Experts of a small language model: 10447 steps.
Below are experts of layer 5 (counted from 0) of a mixture-of-experts language model. Rows are named router (the router's row for the expert) and show model dimensions 0-191. Each number is 200 + 20 x the weight over its row's rms, rounded and kept within 0 to 999.
After each expert's rows: "mostly gets" lists some tokens that are sent to it at least half of the time. This comes from a sample of Wikipedia text that the model never trained on.

# expert 124
router,199,189,204,215,164,217,222,200,219,150,249,207,184,204,198,192,187,188,190,217,197,199,210,179,184,199,197,196,201,205,173,207,202,234,200,195,205,162,202,200,204,151,181,231,199,195,191,197,196,201,217,174,237,194,187,192,211,214,203,198,197,233,208,201,195,196,201,188,220,185,213,226,206,229,214,148,161,208,214,217,206,208,234,183,227,191,195,213,182,195,202,165,189,197,192,199,167,179,204,204,202,194,184,205,200,189,250,172,209,214,187,187,209,206,149,191,199,230,164,205,172,213,217,216,189,203,227,219,179,223,207,206,221,196,222,199,225,212,197,167,222,215,186,221,185,186,185,254,180,209,206,185,220,185,213,173,217,219,212,217,234,242,201,200,222,221,228,226,202,181,195,212,223,190,243,194,223,192,194,164,161,144,218,187,199,213,215,219,190,237,190,217
mostly gets: "La", " Sol", "omo", " draw", "ero", " sol"

# expert 142
router,234,205,160,183,217,224,207,190,230,192,178,242,214,205,189,225,197,167,184,199,208,209,222,187,201,199,168,220,218,206,174,177,194,184,185,174,183,226,229,207,219,188,188,194,238,215,236,163,195,199,231,201,217,205,225,226,179,219,173,167,210,236,194,172,183,230,208,201,196,193,188,204,189,208,210,231,190,224,177,164,219,192,212,166,200,232,205,210,206,240,197,207,213,196,200,204,186,242,174,224,197,177,180,174,202,211,183,192,188,214,154,176,230,173,229,223,158,206,188,192,208,189,153,202,205,174,198,216,207,218,186,203,187,202,199,184,195,189,166,185,196,193,210,211,195,204,200,190,192,188,217,203,202,190,212,167,229,196,204,227,182,230,217,193,211,202,194,179,218,253,214,187,229,191,217,169,213,211,182,184,207,149,193,225,179,223,228,197,205,221,207,181
mostly gets: "\\", " th", " \\", " Cam", "Al", " Sam"

# expert 96
router,216,195,215,219,195,202,217,188,153,180,183,206,232,178,233,222,224,212,226,208,173,191,229,175,208,196,208,207,185,231,216,184,223,147,215,218,190,209,218,203,178,204,199,233,158,208,186,238,202,162,196,205,203,214,192,183,179,193,182,212,191,231,211,236,220,184,204,190,198,225,195,200,204,176,182,188,197,171,186,194,174,155,245,206,207,194,185,203,214,183,224,160,209,226,171,234,217,172,205,211,187,209,209,217,182,198,197,205,226,138,192,222,217,212,190,191,183,216,184,207,216,169,227,227,218,216,230,216,148,178,217,233,180,206,234,196,199,183,185,200,194,186,200,186,218,207,206,186,201,168,216,202,204,188,233,194,209,213,221,190,187,209,181,217,155,170,185,212,209,203,236,210,187,184,189,226,213,189,200,222,179,229,203,200,223,182,210,202,222,213,200,203
mostly gets: " the", " its", " into", "The", " The", " Its"

# expert 61
router,209,227,195,178,199,207,212,217,222,168,196,207,199,194,152,221,217,222,195,226,178,189,228,219,195,186,181,202,214,180,207,188,221,214,192,166,232,172,243,228,200,185,191,219,191,189,189,190,188,196,172,198,167,212,145,169,194,190,186,186,196,222,208,203,177,183,232,199,208,217,208,214,156,207,203,185,186,217,179,171,217,211,225,215,230,192,214,210,213,244,221,235,201,171,194,216,212,200,197,205,201,173,236,197,227,208,207,215,213,202,196,186,212,208,226,210,165,238,211,226,218,202,192,215,209,194,182,220,211,232,179,198,186,210,203,210,213,229,216,188,185,192,211,166,168,204,200,210,189,153,193,203,155,191,198,186,208,197,210,203,206,181,204,187,218,214,165,201,177,211,146,179,238,196,208,168,202,223,188,256,178,184,201,192,214,211,177,203,200,153,216,215
mostly gets: " inc", " Jr", " Inc", " impr", "There", " Mars"

# expert 160
router,184,192,205,211,179,167,204,214,215,182,211,194,171,179,192,191,213,220,194,204,221,221,200,192,178,228,214,207,201,216,228,214,179,202,176,221,253,226,197,210,222,199,210,181,217,194,229,191,201,180,226,162,198,192,225,202,193,235,173,209,228,165,182,188,229,215,180,226,198,225,186,224,214,204,204,208,220,199,183,185,219,197,212,197,230,213,233,190,227,188,228,199,187,237,195,233,220,237,204,213,203,150,188,231,201,216,184,208,215,179,213,199,206,182,211,200,203,205,173,169,204,184,230,215,248,234,222,233,176,217,183,198,216,201,190,185,182,217,163,205,220,233,205,178,231,204,196,231,202,226,223,176,210,207,230,203,235,224,183,207,239,237,228,245,185,200,208,160,204,210,217,193,234,200,202,225,197,205,213,175,194,202,182,199,190,193,210,165,199,205,205,217
mostly gets: " war", " fire", " disease", " Theatre", " bomb", " flight"

# expert 60
router,192,176,235,218,190,198,195,242,195,216,216,182,212,252,239,189,196,240,182,207,215,211,201,196,212,166,192,183,207,208,205,209,170,202,202,203,130,225,176,195,183,220,207,233,212,170,223,198,194,189,193,177,182,204,202,180,222,202,238,229,180,181,183,216,200,208,215,214,210,199,171,172,197,206,182,208,214,209,226,221,223,227,200,201,178,198,199,186,186,190,162,215,230,208,190,206,218,200,173,185,199,196,200,223,192,215,207,199,225,201,192,190,196,202,191,179,237,219,218,201,222,233,193,156,188,215,199,195,215,199,190,227,173,208,214,208,189,216,241,204,182,180,197,143,161,179,217,223,206,225,236,186,180,192,170,181,230,191,179,183,197,225,184,252,195,208,202,157,194,188,197,227,179,180,184,225,203,204,188,204,214,217,195,210,213,224,182,225,214,174,193,187
mostly gets: " has", " had", " have", " served", " serving", " played"

# expert 120
router,205,197,200,195,199,207,232,175,112,204,186,220,196,195,218,186,265,208,194,202,145,215,209,189,215,174,198,180,195,213,200,174,190,190,179,192,165,187,208,188,229,184,202,184,219,213,205,204,194,174,181,199,195,176,159,195,158,148,204,204,186,188,190,222,200,201,197,198,197,203,199,204,193,205,210,234,189,182,210,187,171,163,186,220,201,191,203,205,181,195,145,146,183,212,172,179,224,196,211,172,209,208,203,208,217,206,183,228,206,186,171,245,176,208,185,214,194,199,237,186,203,206,227,211,183,226,214,203,175,190,200,228,196,223,237,174,196,185,208,185,197,228,195,186,215,224,193,207,225,203,180,199,215,189,203,219,220,212,220,201,200,204,207,214,181,174,182,198,159,196,199,190,211,183,184,224,205,212,214,206,198,208,186,200,209,171,245,192,186,194,178,169
mostly gets: " the", "The", " The"

# expert 1
router,201,209,214,219,196,194,210,209,189,170,208,230,158,232,222,212,161,223,190,210,257,207,248,169,218,194,219,166,216,202,186,228,173,202,203,197,201,180,177,219,215,192,231,205,209,251,187,208,189,233,243,180,198,185,162,204,205,195,206,191,183,209,192,210,193,190,195,188,194,222,215,181,185,194,214,208,200,210,161,215,226,199,211,209,233,211,188,231,174,173,208,236,195,245,215,193,205,217,196,189,208,175,213,206,208,193,220,219,185,186,205,194,187,194,187,195,229,190,170,203,218,194,233,182,222,226,169,256,216,200,190,202,196,171,205,211,211,218,199,205,199,190,211,182,241,192,210,221,209,160,202,206,181,227,182,205,199,177,200,214,209,183,195,211,180,217,239,197,190,166,248,213,199,195,209,197,253,212,205,200,201,166,191,204,191,193,184,170,223,235,201,188
mostly gets: "History", " Clade", " Died", " Occupations", " Founded", " footballer"

# expert 139
router,168,173,213,222,213,177,169,226,222,197,193,191,169,193,203,199,205,161,235,192,202,169,193,231,223,194,181,219,213,226,187,157,197,222,174,212,187,224,206,216,191,211,197,212,195,198,212,225,215,177,180,226,218,159,176,178,206,201,208,224,192,199,175,218,176,201,169,205,198,211,227,203,214,184,192,200,220,193,185,203,270,168,217,231,195,217,201,197,208,176,157,185,227,186,198,186,178,197,152,205,210,238,183,182,190,227,189,189,191,191,201,218,191,179,201,219,207,197,224,199,193,217,188,197,197,197,220,179,192,209,200,227,207,216,229,225,189,204,196,187,208,208,228,236,231,185,236,191,194,194,163,197,212,172,217,184,215,155,194,179,205,193,193,224,169,231,234,176,204,187,176,206,206,167,194,208,205,149,188,215,202,180,177,211,205,176,169,194,221,215,172,208
mostly gets: "en", "an", "ie", "in", "n", "e"

# expert 185
router,169,211,200,165,197,185,195,186,242,174,227,183,175,227,194,153,180,180,205,221,205,205,189,198,188,163,214,196,200,190,243,239,202,181,232,213,215,212,191,215,201,209,204,208,198,206,212,180,182,204,195,212,200,188,212,216,236,225,195,215,180,212,189,228,190,197,179,196,230,216,216,209,211,160,222,209,196,208,191,212,225,169,218,181,229,202,217,186,243,208,176,194,207,191,203,169,203,183,221,195,174,215,161,166,191,201,161,170,194,199,218,169,212,199,183,182,227,189,195,184,161,226,171,208,203,220,190,228,188,233,195,213,178,178,178,213,180,186,183,191,216,165,197,216,222,192,196,208,225,206,217,191,195,133,158,200,206,224,187,217,182,217,200,179,163,231,215,211,160,182,187,207,209,183,175,187,193,169,183,179,205,207,225,188,206,191,207,192,217,200,218,237
mostly gets: "c", " These", " circ", " tr", "  ", "ic"

# expert 122
router,183,213,179,191,209,199,179,208,239,199,192,234,226,203,174,232,222,179,194,227,215,187,205,199,185,200,224,190,232,196,216,199,217,220,169,194,171,198,226,217,199,210,192,204,201,218,216,172,225,201,226,232,216,229,182,179,210,193,195,170,186,189,173,197,162,218,214,199,175,203,221,185,198,215,212,210,210,194,200,185,192,157,209,208,194,256,168,212,210,213,223,218,182,191,208,237,210,238,208,234,230,173,188,157,210,226,190,205,207,204,195,191,197,186,257,218,215,234,168,196,187,221,190,195,182,207,199,232,206,202,201,199,184,193,181,181,221,178,209,192,200,199,213,216,154,199,224,196,213,197,190,203,212,211,214,178,161,186,243,215,177,168,176,203,188,198,239,181,215,221,172,184,209,208,196,210,215,192,231,238,222,214,149,199,234,225,192,193,231,191,200,199
mostly gets: " Str", " Ken", " Bob", " Sp", " Web", " Jar"

# expert 52
router,158,234,204,217,177,188,180,202,251,215,216,220,224,204,219,241,180,227,197,206,181,196,187,207,200,194,220,224,216,197,201,185,206,222,223,185,202,198,198,205,196,221,207,226,183,199,206,184,160,199,203,204,211,226,176,251,210,240,177,208,244,174,203,215,215,193,159,185,196,181,199,209,198,237,200,192,180,191,176,198,237,210,203,176,206,205,188,208,175,212,203,208,182,211,200,211,170,228,208,204,201,187,220,190,212,219,185,221,260,198,228,205,228,221,232,185,195,218,172,239,209,166,211,165,188,206,195,177,167,250,157,198,198,206,176,221,216,233,211,219,206,195,202,223,178,203,214,183,225,240,192,213,185,208,203,226,212,198,191,214,208,242,193,189,212,208,203,194,212,183,188,196,205,203,244,195,203,236,197,206,180,176,211,222,171,211,188,212,202,217,197,233
mostly gets: "mar", " sal", "oss", "Population", "See", "ns"

# expert 69
router,167,202,201,201,204,192,191,224,230,187,210,191,205,207,196,217,205,153,173,212,252,209,172,173,200,200,200,212,207,161,232,197,160,179,202,176,229,205,189,212,230,218,196,199,198,197,220,229,217,221,196,211,206,199,195,192,213,182,219,168,201,175,203,203,208,200,189,215,184,216,199,220,231,196,202,200,185,191,185,174,274,226,169,196,226,212,212,208,229,218,227,174,174,172,175,231,226,169,195,221,188,205,197,190,222,187,204,223,216,220,207,184,206,209,206,183,207,166,195,219,195,213,215,203,200,202,248,211,185,201,217,243,186,192,167,217,200,218,224,210,234,229,204,210,201,147,205,225,197,214,239,221,181,193,183,175,194,194,193,209,201,206,185,171,175,263,204,186,164,216,193,195,209,200,205,182,190,199,219,196,209,159,178,200,180,175,178,193,196,213,196,209
mostly gets: "che", " Music", " Albums", "ge", "ruct", "Music"

# expert 27
router,215,218,200,202,224,187,220,188,187,186,197,218,202,192,189,173,178,208,212,210,219,213,247,211,175,208,170,156,205,241,204,228,184,227,209,191,213,244,214,214,228,233,239,169,188,200,169,205,200,218,225,208,167,205,188,182,173,154,202,198,264,216,179,197,222,186,213,178,197,203,167,207,190,225,220,178,170,212,197,205,241,176,230,201,197,189,199,180,196,175,199,214,231,194,184,185,219,206,216,200,183,188,226,177,216,213,186,195,175,189,231,205,177,172,193,199,192,193,242,212,209,222,193,218,212,204,182,234,174,203,185,206,190,191,218,195,186,206,196,179,217,175,202,158,236,192,202,178,192,213,196,212,178,182,205,209,201,228,197,182,200,201,171,205,205,202,199,208,142,212,188,194,178,160,221,202,187,226,206,183,236,206,208,243,196,190,222,175,202,181,198,209
mostly gets: " southern", " northern", " Northern", " Independent", " eastern", " western"

# expert 65
router,171,204,214,174,201,182,202,221,210,184,184,157,158,193,195,226,177,202,207,198,204,173,192,226,178,206,219,219,243,191,199,163,203,189,174,198,214,189,212,142,194,200,166,205,229,200,186,213,193,200,200,221,214,194,189,174,164,193,193,207,188,206,208,235,204,214,197,198,199,197,194,207,231,190,176,210,182,209,213,175,212,173,241,205,215,231,203,198,176,214,239,201,211,162,196,201,181,199,196,219,219,221,165,220,186,204,167,188,200,204,202,206,228,189,217,235,185,177,203,227,221,212,202,218,182,193,235,184,181,212,191,196,163,176,235,198,147,194,191,214,193,182,212,230,213,171,194,203,205,149,209,165,231,156,222,183,230,197,217,207,182,193,222,180,215,222,189,188,168,183,207,204,207,209,204,213,192,200,223,214,180,250,229,226,179,179,176,189,202,204,211,208
mostly gets: " Muhammad", " Khan", " Singh", "abad", "ud", "kar"

# expert 97
router,223,214,187,176,210,220,201,172,191,213,205,215,169,201,225,205,217,240,191,179,186,194,194,187,219,230,222,215,169,174,183,184,180,193,205,198,176,226,198,215,183,187,210,192,251,183,243,178,217,189,201,210,191,176,212,171,196,211,218,244,183,199,202,221,203,193,198,188,223,217,171,162,245,202,194,214,196,172,209,194,226,238,212,220,184,170,184,195,215,168,201,219,209,204,158,220,187,161,187,177,186,223,203,191,179,211,203,188,204,222,196,221,181,175,163,176,236,196,213,196,206,179,207,182,240,190,211,193,233,198,196,214,198,213,210,199,213,177,195,190,189,214,194,180,218,233,211,214,212,193,215,179,208,214,160,199,247,153,236,212,205,202,170,218,209,177,177,176,223,227,211,206,190,212,189,214,195,190,216,211,208,241,202,190,192,173,166,237,182,187,178,175
mostly gets: " but", " and", " &", " or", " including", " except"

# expert 102
router,194,184,195,153,183,174,205,216,211,204,216,222,228,219,202,177,220,190,196,199,208,177,193,182,201,190,219,181,192,225,184,204,211,187,174,188,175,211,210,191,220,219,196,176,228,193,213,198,195,213,201,213,188,218,217,207,184,218,222,210,197,227,192,175,208,220,163,193,223,218,230,204,218,207,164,224,222,216,174,211,180,195,188,195,208,239,180,193,174,223,222,204,137,213,227,214,189,228,231,190,213,230,193,160,207,195,211,167,205,256,183,177,255,200,194,222,215,202,202,169,225,177,196,193,221,202,207,202,194,231,175,212,188,211,197,198,178,185,198,199,194,199,234,243,204,210,202,190,239,190,219,191,230,182,186,202,223,234,204,204,199,231,211,171,214,194,209,221,207,163,223,235,189,205,201,205,186,216,196,219,190,237,214,183,202,218,223,202,192,132,201,186
mostly gets: " “", " '", " \"", " anti", " stra", " ‘"

# expert 121
router,168,194,192,178,175,189,249,204,222,182,226,209,215,193,188,191,210,170,215,218,189,153,234,202,207,196,216,193,204,208,200,199,232,197,190,204,157,182,214,189,202,231,178,218,196,207,180,170,181,182,179,192,186,192,221,195,212,213,165,219,218,215,192,206,180,251,229,219,228,226,230,227,199,202,166,180,177,161,201,195,211,205,223,199,216,227,227,182,192,208,227,154,176,177,170,195,208,178,193,212,190,200,193,216,197,212,203,185,246,204,172,201,196,235,207,209,172,199,172,190,168,197,176,210,157,187,211,208,180,189,200,199,187,246,215,223,172,184,209,197,189,204,201,216,204,163,203,215,182,221,204,209,200,179,197,231,182,202,195,224,184,178,236,186,201,205,166,188,239,219,193,189,191,231,233,233,198,181,209,224,170,204,197,231,207,216,192,218,189,216,220,195
mostly gets: "De", "de", "Go", " Pra", " repe", " Title"

# expert 71
router,196,209,203,207,206,191,219,196,201,189,174,218,177,193,186,216,226,218,222,214,196,214,214,219,194,215,205,219,191,211,177,192,247,189,149,243,198,182,202,195,196,157,170,177,170,199,164,178,196,163,209,205,186,207,190,181,194,242,171,183,214,206,174,176,176,205,182,192,181,189,191,175,181,183,186,201,165,200,207,205,233,199,246,233,187,188,186,198,167,198,177,205,218,202,189,188,204,201,214,181,193,203,213,199,196,197,196,209,167,216,202,198,219,159,199,177,186,204,162,239,192,189,207,226,180,221,167,180,247,207,210,204,198,212,204,223,200,174,175,211,194,221,185,175,177,204,202,185,176,157,195,225,186,204,194,193,174,192,215,195,187,192,205,191,199,196,182,204,239,254,192,192,231,230,220,244,200,218,228,236,195,206,220,215,223,251,198,208,197,205,189,172
mostly gets: " Ja", " La", " Bi", " Da", " Sa", " Ti"

# expert 116
router,175,188,212,212,158,184,207,204,164,215,178,198,215,197,201,157,204,184,244,205,234,208,219,191,233,165,219,172,175,198,205,193,208,137,224,218,179,179,236,209,181,241,207,169,212,215,196,213,162,217,186,211,201,231,208,216,182,178,186,190,202,191,188,220,199,176,202,255,191,211,192,205,204,202,218,201,216,184,184,206,218,212,182,172,235,201,241,207,197,190,225,223,211,191,201,197,199,183,207,180,187,204,177,181,197,212,222,215,203,236,197,184,224,192,179,227,203,207,176,209,215,169,224,200,201,188,207,211,224,218,199,239,226,216,220,172,193,183,166,169,197,206,218,178,176,200,196,200,192,181,228,171,214,195,218,198,181,201,206,210,187,155,190,187,216,228,164,211,201,189,229,228,198,208,172,209,231,209,195,236,196,195,198,186,192,242,226,227,208,184,194,221
mostly gets: " a", " this", " an", " ass", " This", " one"

# expert 166
router,201,224,180,181,206,216,214,181,196,222,175,186,186,177,209,172,188,220,182,207,213,221,174,217,196,178,252,177,206,187,198,200,207,192,186,187,196,174,229,247,201,183,178,230,175,159,170,184,223,218,198,225,205,211,212,203,214,208,215,199,198,217,188,202,209,209,175,201,228,227,209,204,206,207,195,236,170,205,224,210,254,217,190,180,206,204,214,211,194,216,188,235,171,150,227,227,226,210,200,201,207,201,223,206,183,161,193,185,212,238,181,196,235,191,208,164,189,200,196,182,192,162,230,225,187,184,208,204,187,212,187,203,203,189,179,223,171,224,220,224,202,192,169,215,193,202,171,176,199,163,196,219,187,188,208,215,191,183,184,196,209,230,210,180,240,217,187,236,187,211,217,210,245,214,249,203,197,213,197,228,183,194,193,199,186,190,175,226,162,180,186,223
mostly gets: "Ar", " poly", " hands", "Des", "hab", "ras"

# expert 5
router,166,207,195,215,192,184,207,228,246,200,211,193,231,182,199,206,210,192,167,201,249,211,224,187,222,214,207,202,203,192,217,246,231,174,167,175,188,184,175,187,216,200,186,167,208,209,179,189,177,181,208,207,223,204,221,208,215,183,202,193,216,204,206,159,216,182,229,206,205,233,192,165,196,194,209,208,198,189,228,232,223,239,181,190,241,212,209,209,203,223,222,228,220,187,233,226,192,208,205,187,215,194,179,212,206,190,170,236,184,214,211,217,229,181,186,186,179,179,183,208,167,166,213,220,192,192,191,238,156,191,209,205,233,205,214,194,181,186,163,195,204,204,202,186,188,193,185,223,188,163,186,217,219,203,213,191,196,195,224,221,170,189,182,166,195,205,215,219,211,237,212,204,230,198,222,160,206,199,198,210,227,191,201,197,139,217,225,199,172,183,221,194
mostly gets: " fa", " inst", " sens", "frac", " indic", "cont"

# expert 119
router,218,178,214,251,205,208,170,192,169,229,183,210,201,202,203,229,213,202,173,175,223,184,194,182,254,212,197,199,189,213,188,210,204,204,180,193,190,218,172,218,206,183,184,184,214,211,177,232,205,197,190,202,211,180,231,191,201,173,219,225,195,193,183,218,193,216,174,203,203,225,193,246,207,156,202,195,186,168,218,183,159,196,206,232,195,168,201,197,221,218,185,242,160,240,174,208,209,232,215,132,189,177,220,182,198,218,221,185,190,231,236,192,207,187,194,217,185,203,219,168,170,200,212,201,238,187,213,226,196,190,204,192,189,220,200,175,190,158,207,215,183,208,170,158,228,236,217,216,215,197,201,182,213,183,215,211,217,179,171,208,232,188,229,190,210,192,195,195,184,204,207,186,175,201,200,210,190,209,221,183,191,226,186,203,205,190,181,208,179,203,223,222
mostly gets: " village", " town", " flag", " population", " letter", " book"

# expert 165
router,209,191,173,159,187,233,159,225,214,198,176,201,199,177,189,241,194,190,199,202,216,186,206,201,198,172,193,204,205,206,229,201,208,204,183,164,235,212,212,184,197,155,180,197,225,210,207,215,198,207,188,194,167,210,237,203,206,208,213,163,195,209,211,245,173,194,215,211,193,186,191,172,212,170,186,185,206,195,219,219,226,176,181,198,205,227,215,183,208,223,227,219,227,182,206,189,202,241,198,229,194,186,246,181,201,189,181,202,180,181,208,191,202,168,186,236,224,191,188,202,200,202,172,161,224,188,215,220,196,186,187,205,185,224,180,161,191,192,218,238,196,170,225,242,189,185,231,200,175,168,201,197,195,142,159,194,195,217,208,229,191,213,224,170,220,189,189,196,171,201,168,209,185,194,204,192,207,211,227,199,193,208,190,167,204,216,211,226,182,202,203,240
mostly gets: " Ant", "Ant", " land", " god", "ن", " adj"

# expert 57
router,188,207,203,210,172,220,176,208,152,194,189,215,151,175,183,186,222,182,181,196,210,212,212,242,161,223,171,208,184,228,219,177,197,212,223,192,212,197,212,218,197,194,210,198,180,175,178,164,170,180,198,199,199,178,138,195,180,234,160,179,222,176,202,216,193,171,196,163,168,196,178,192,186,209,203,217,204,233,211,209,231,186,202,225,201,187,216,212,175,214,185,226,210,216,206,171,195,188,197,230,214,176,187,188,183,164,183,202,208,216,198,219,219,199,230,194,188,226,206,209,209,216,214,194,152,213,221,196,217,204,183,200,195,173,203,197,190,207,187,192,208,238,205,201,160,202,224,165,219,178,174,215,201,176,180,181,183,207,186,211,208,205,260,222,196,209,181,210,188,196,190,214,230,162,203,224,173,217,206,196,226,211,237,185,192,225,211,204,174,204,211,198
mostly gets: " Kh", " Gh", " Ak", " Bac", " Kr", " Jam"

# expert 46
router,203,210,204,242,180,205,213,169,168,202,203,212,229,223,208,231,212,229,204,201,200,185,207,174,223,174,177,208,216,191,184,246,190,186,161,204,220,234,169,203,224,198,191,189,174,220,181,235,184,206,210,171,230,164,162,196,210,191,205,228,202,226,218,207,207,209,204,229,175,209,203,216,228,200,199,181,155,209,237,199,211,217,165,183,193,197,173,224,184,193,189,191,237,183,197,160,181,200,177,201,184,195,188,209,193,204,172,200,235,158,183,191,173,202,196,214,187,183,201,210,204,214,198,223,195,181,212,191,221,185,192,196,216,148,234,227,201,199,204,210,185,199,215,166,234,173,207,227,199,197,198,172,179,197,175,224,218,186,207,172,198,155,169,232,175,192,166,192,193,195,216,188,201,173,224,205,224,190,201,183,202,198,183,224,197,184,219,200,242,222,210,198
mostly gets: "2012", "2019", "2005", "2022", "2011", "present"

# expert 129
router,211,208,205,206,211,213,217,220,204,198,199,193,178,247,177,244,226,198,182,173,226,172,235,196,158,176,178,198,218,177,220,190,194,241,239,213,178,206,175,248,196,157,159,214,196,181,211,190,178,227,202,212,195,197,192,203,195,228,186,196,230,203,214,228,206,223,219,190,210,203,187,187,206,175,236,218,196,216,190,202,210,229,220,194,195,201,207,200,182,193,229,202,199,191,224,204,220,253,215,208,216,185,192,200,201,225,186,169,197,206,189,203,190,186,186,209,177,204,185,196,207,197,208,192,170,214,191,233,202,168,196,210,214,203,193,182,193,185,228,203,217,164,233,203,215,182,167,193,191,192,212,175,247,176,259,170,188,254,212,183,198,195,185,225,196,243,188,191,178,188,224,204,176,194,209,191,209,215,216,201,194,216,215,211,194,218,190,191,153,180,217,227
mostly gets: " no", "ble", " word", " ly", " broad", " any"

# expert 103
router,208,210,187,163,167,170,197,205,215,203,194,210,241,192,171,194,203,202,180,175,153,189,203,195,188,204,250,244,245,178,203,202,197,214,200,197,207,182,224,189,207,181,218,161,199,183,241,175,211,217,236,227,208,213,221,185,170,220,195,172,225,196,211,238,216,209,221,196,206,180,232,240,189,215,169,157,213,214,203,223,201,219,195,198,233,183,214,190,182,231,204,231,201,212,185,227,180,179,216,222,201,174,165,195,190,197,190,191,191,215,209,199,217,182,211,201,172,215,153,203,193,192,218,213,188,201,182,205,200,182,223,205,219,227,196,208,193,197,172,228,196,175,209,194,176,177,241,182,246,205,186,193,211,213,195,171,192,195,187,198,192,225,182,209,240,220,198,227,217,222,199,211,225,187,210,223,195,202,187,187,249,209,188,220,199,181,201,203,216,219,169,195
mostly gets: " Er", " pos", " man", " er", "vel", " el"

# expert 64
router,206,191,199,243,204,155,241,213,204,180,211,171,205,208,205,216,195,165,202,213,240,215,205,225,206,188,177,208,193,186,203,192,202,213,261,197,203,193,207,200,241,192,182,207,205,182,189,177,224,210,184,224,226,181,189,192,199,186,163,224,198,176,205,180,240,228,201,198,207,198,176,200,223,197,211,171,198,217,158,209,165,254,208,188,191,187,206,192,217,227,233,223,229,233,206,214,173,206,197,191,208,159,185,221,217,197,175,176,206,212,186,177,189,199,209,208,170,195,169,208,199,189,218,200,231,195,178,196,216,210,184,221,188,243,226,165,208,209,222,189,194,192,203,205,200,187,185,196,187,162,189,191,190,182,217,181,211,163,206,185,208,180,140,188,190,231,223,196,163,190,199,187,216,230,224,190,202,197,215,223,245,232,197,190,196,211,205,205,198,186,228,194
mostly gets: " v", " Int", " int", " ha", " Nur", " bow"

# expert 148
router,195,174,190,216,172,224,171,195,185,212,156,192,213,185,226,190,206,202,198,178,229,233,226,222,224,203,162,215,205,196,195,207,178,180,202,222,194,223,214,183,210,158,197,225,194,191,189,236,216,227,191,200,180,197,233,212,191,195,231,217,190,212,212,212,205,226,183,207,191,234,190,223,194,157,199,215,208,169,211,208,197,166,206,211,206,186,183,187,202,201,195,212,181,229,205,195,209,186,198,187,218,189,192,204,182,231,238,203,171,212,207,212,192,167,149,201,208,177,176,209,190,208,222,234,245,179,184,209,208,217,227,201,194,199,187,207,194,176,193,225,192,233,167,195,229,220,227,176,175,223,204,196,198,190,216,246,202,169,182,200,208,203,247,228,236,180,217,168,192,156,203,199,212,200,206,183,226,187,221,161,201,187,215,200,169,170,181,183,165,190,228,199
mostly gets: " years", " town", " year", " months", " version", " area"

# expert 154
router,211,182,197,238,204,202,220,174,201,213,217,175,165,220,206,220,217,216,185,179,209,211,229,206,211,206,195,194,212,223,220,218,174,202,194,200,195,190,233,204,195,204,216,213,228,188,245,203,188,212,224,201,181,207,226,181,184,203,181,186,230,223,192,171,196,228,201,189,199,149,168,205,200,220,186,226,219,236,183,230,182,222,237,181,199,209,171,203,201,222,201,238,185,195,163,155,191,194,238,201,200,182,171,163,201,183,225,198,188,212,201,238,237,179,233,226,207,211,201,200,224,208,179,225,176,188,204,181,212,238,219,199,201,195,191,209,185,201,190,234,170,188,196,183,209,207,234,174,193,207,223,214,194,150,196,173,192,185,201,214,170,183,223,208,199,187,180,204,199,204,201,187,224,192,172,231,230,235,221,187,203,198,231,194,222,205,227,252,216,217,216,198
mostly gets: " Bh", " non", " Corn", " ind", " imm", " Ph"

# expert 34
router,258,189,209,184,228,199,220,183,165,201,222,196,183,177,207,177,223,204,191,201,180,226,173,172,181,190,213,189,187,200,206,184,190,211,243,192,198,211,216,212,198,186,178,204,218,207,242,226,211,237,191,197,187,155,189,185,181,176,190,174,187,182,211,224,174,180,237,216,191,222,188,185,204,213,207,240,206,184,223,198,214,205,189,199,169,205,196,204,178,211,239,261,230,194,222,242,204,187,158,197,196,235,223,194,184,190,264,200,220,191,171,228,175,216,194,194,192,193,176,191,208,193,195,206,210,202,185,203,246,205,212,190,209,214,211,160,198,176,222,181,209,182,187,195,218,214,207,203,192,192,194,217,195,224,175,204,188,182,226,207,203,172,205,211,209,175,190,178,192,183,195,200,189,215,204,176,237,186,180,181,223,227,189,208,186,167,204,184,216,216,162,232
mostly gets: " became", " being", " be", " was", " been", " often"

# expert 100
router,197,195,213,211,220,209,193,220,210,182,192,165,194,173,210,192,177,230,194,192,237,190,206,183,165,200,224,170,176,254,214,208,184,222,212,195,258,209,249,224,187,196,221,156,222,234,198,236,205,209,233,180,169,183,215,175,215,205,219,182,197,203,181,168,237,203,205,199,191,199,197,193,203,150,211,157,191,221,191,208,192,199,206,210,204,205,185,206,171,164,194,205,210,174,185,176,171,213,180,221,201,196,199,168,216,240,183,227,195,188,233,211,229,190,189,211,232,191,206,239,191,207,197,185,165,215,194,216,202,217,200,208,217,195,222,204,198,237,221,186,210,203,210,178,205,186,200,177,171,178,210,209,181,185,206,201,158,214,180,181,227,230,191,173,202,209,203,199,169,231,183,209,226,207,207,194,170,195,224,203,210,180,215,226,192,217,181,212,221,181,193,219
mostly gets: " Bar", " London", " Paris", " Canada", "bor", " Rome"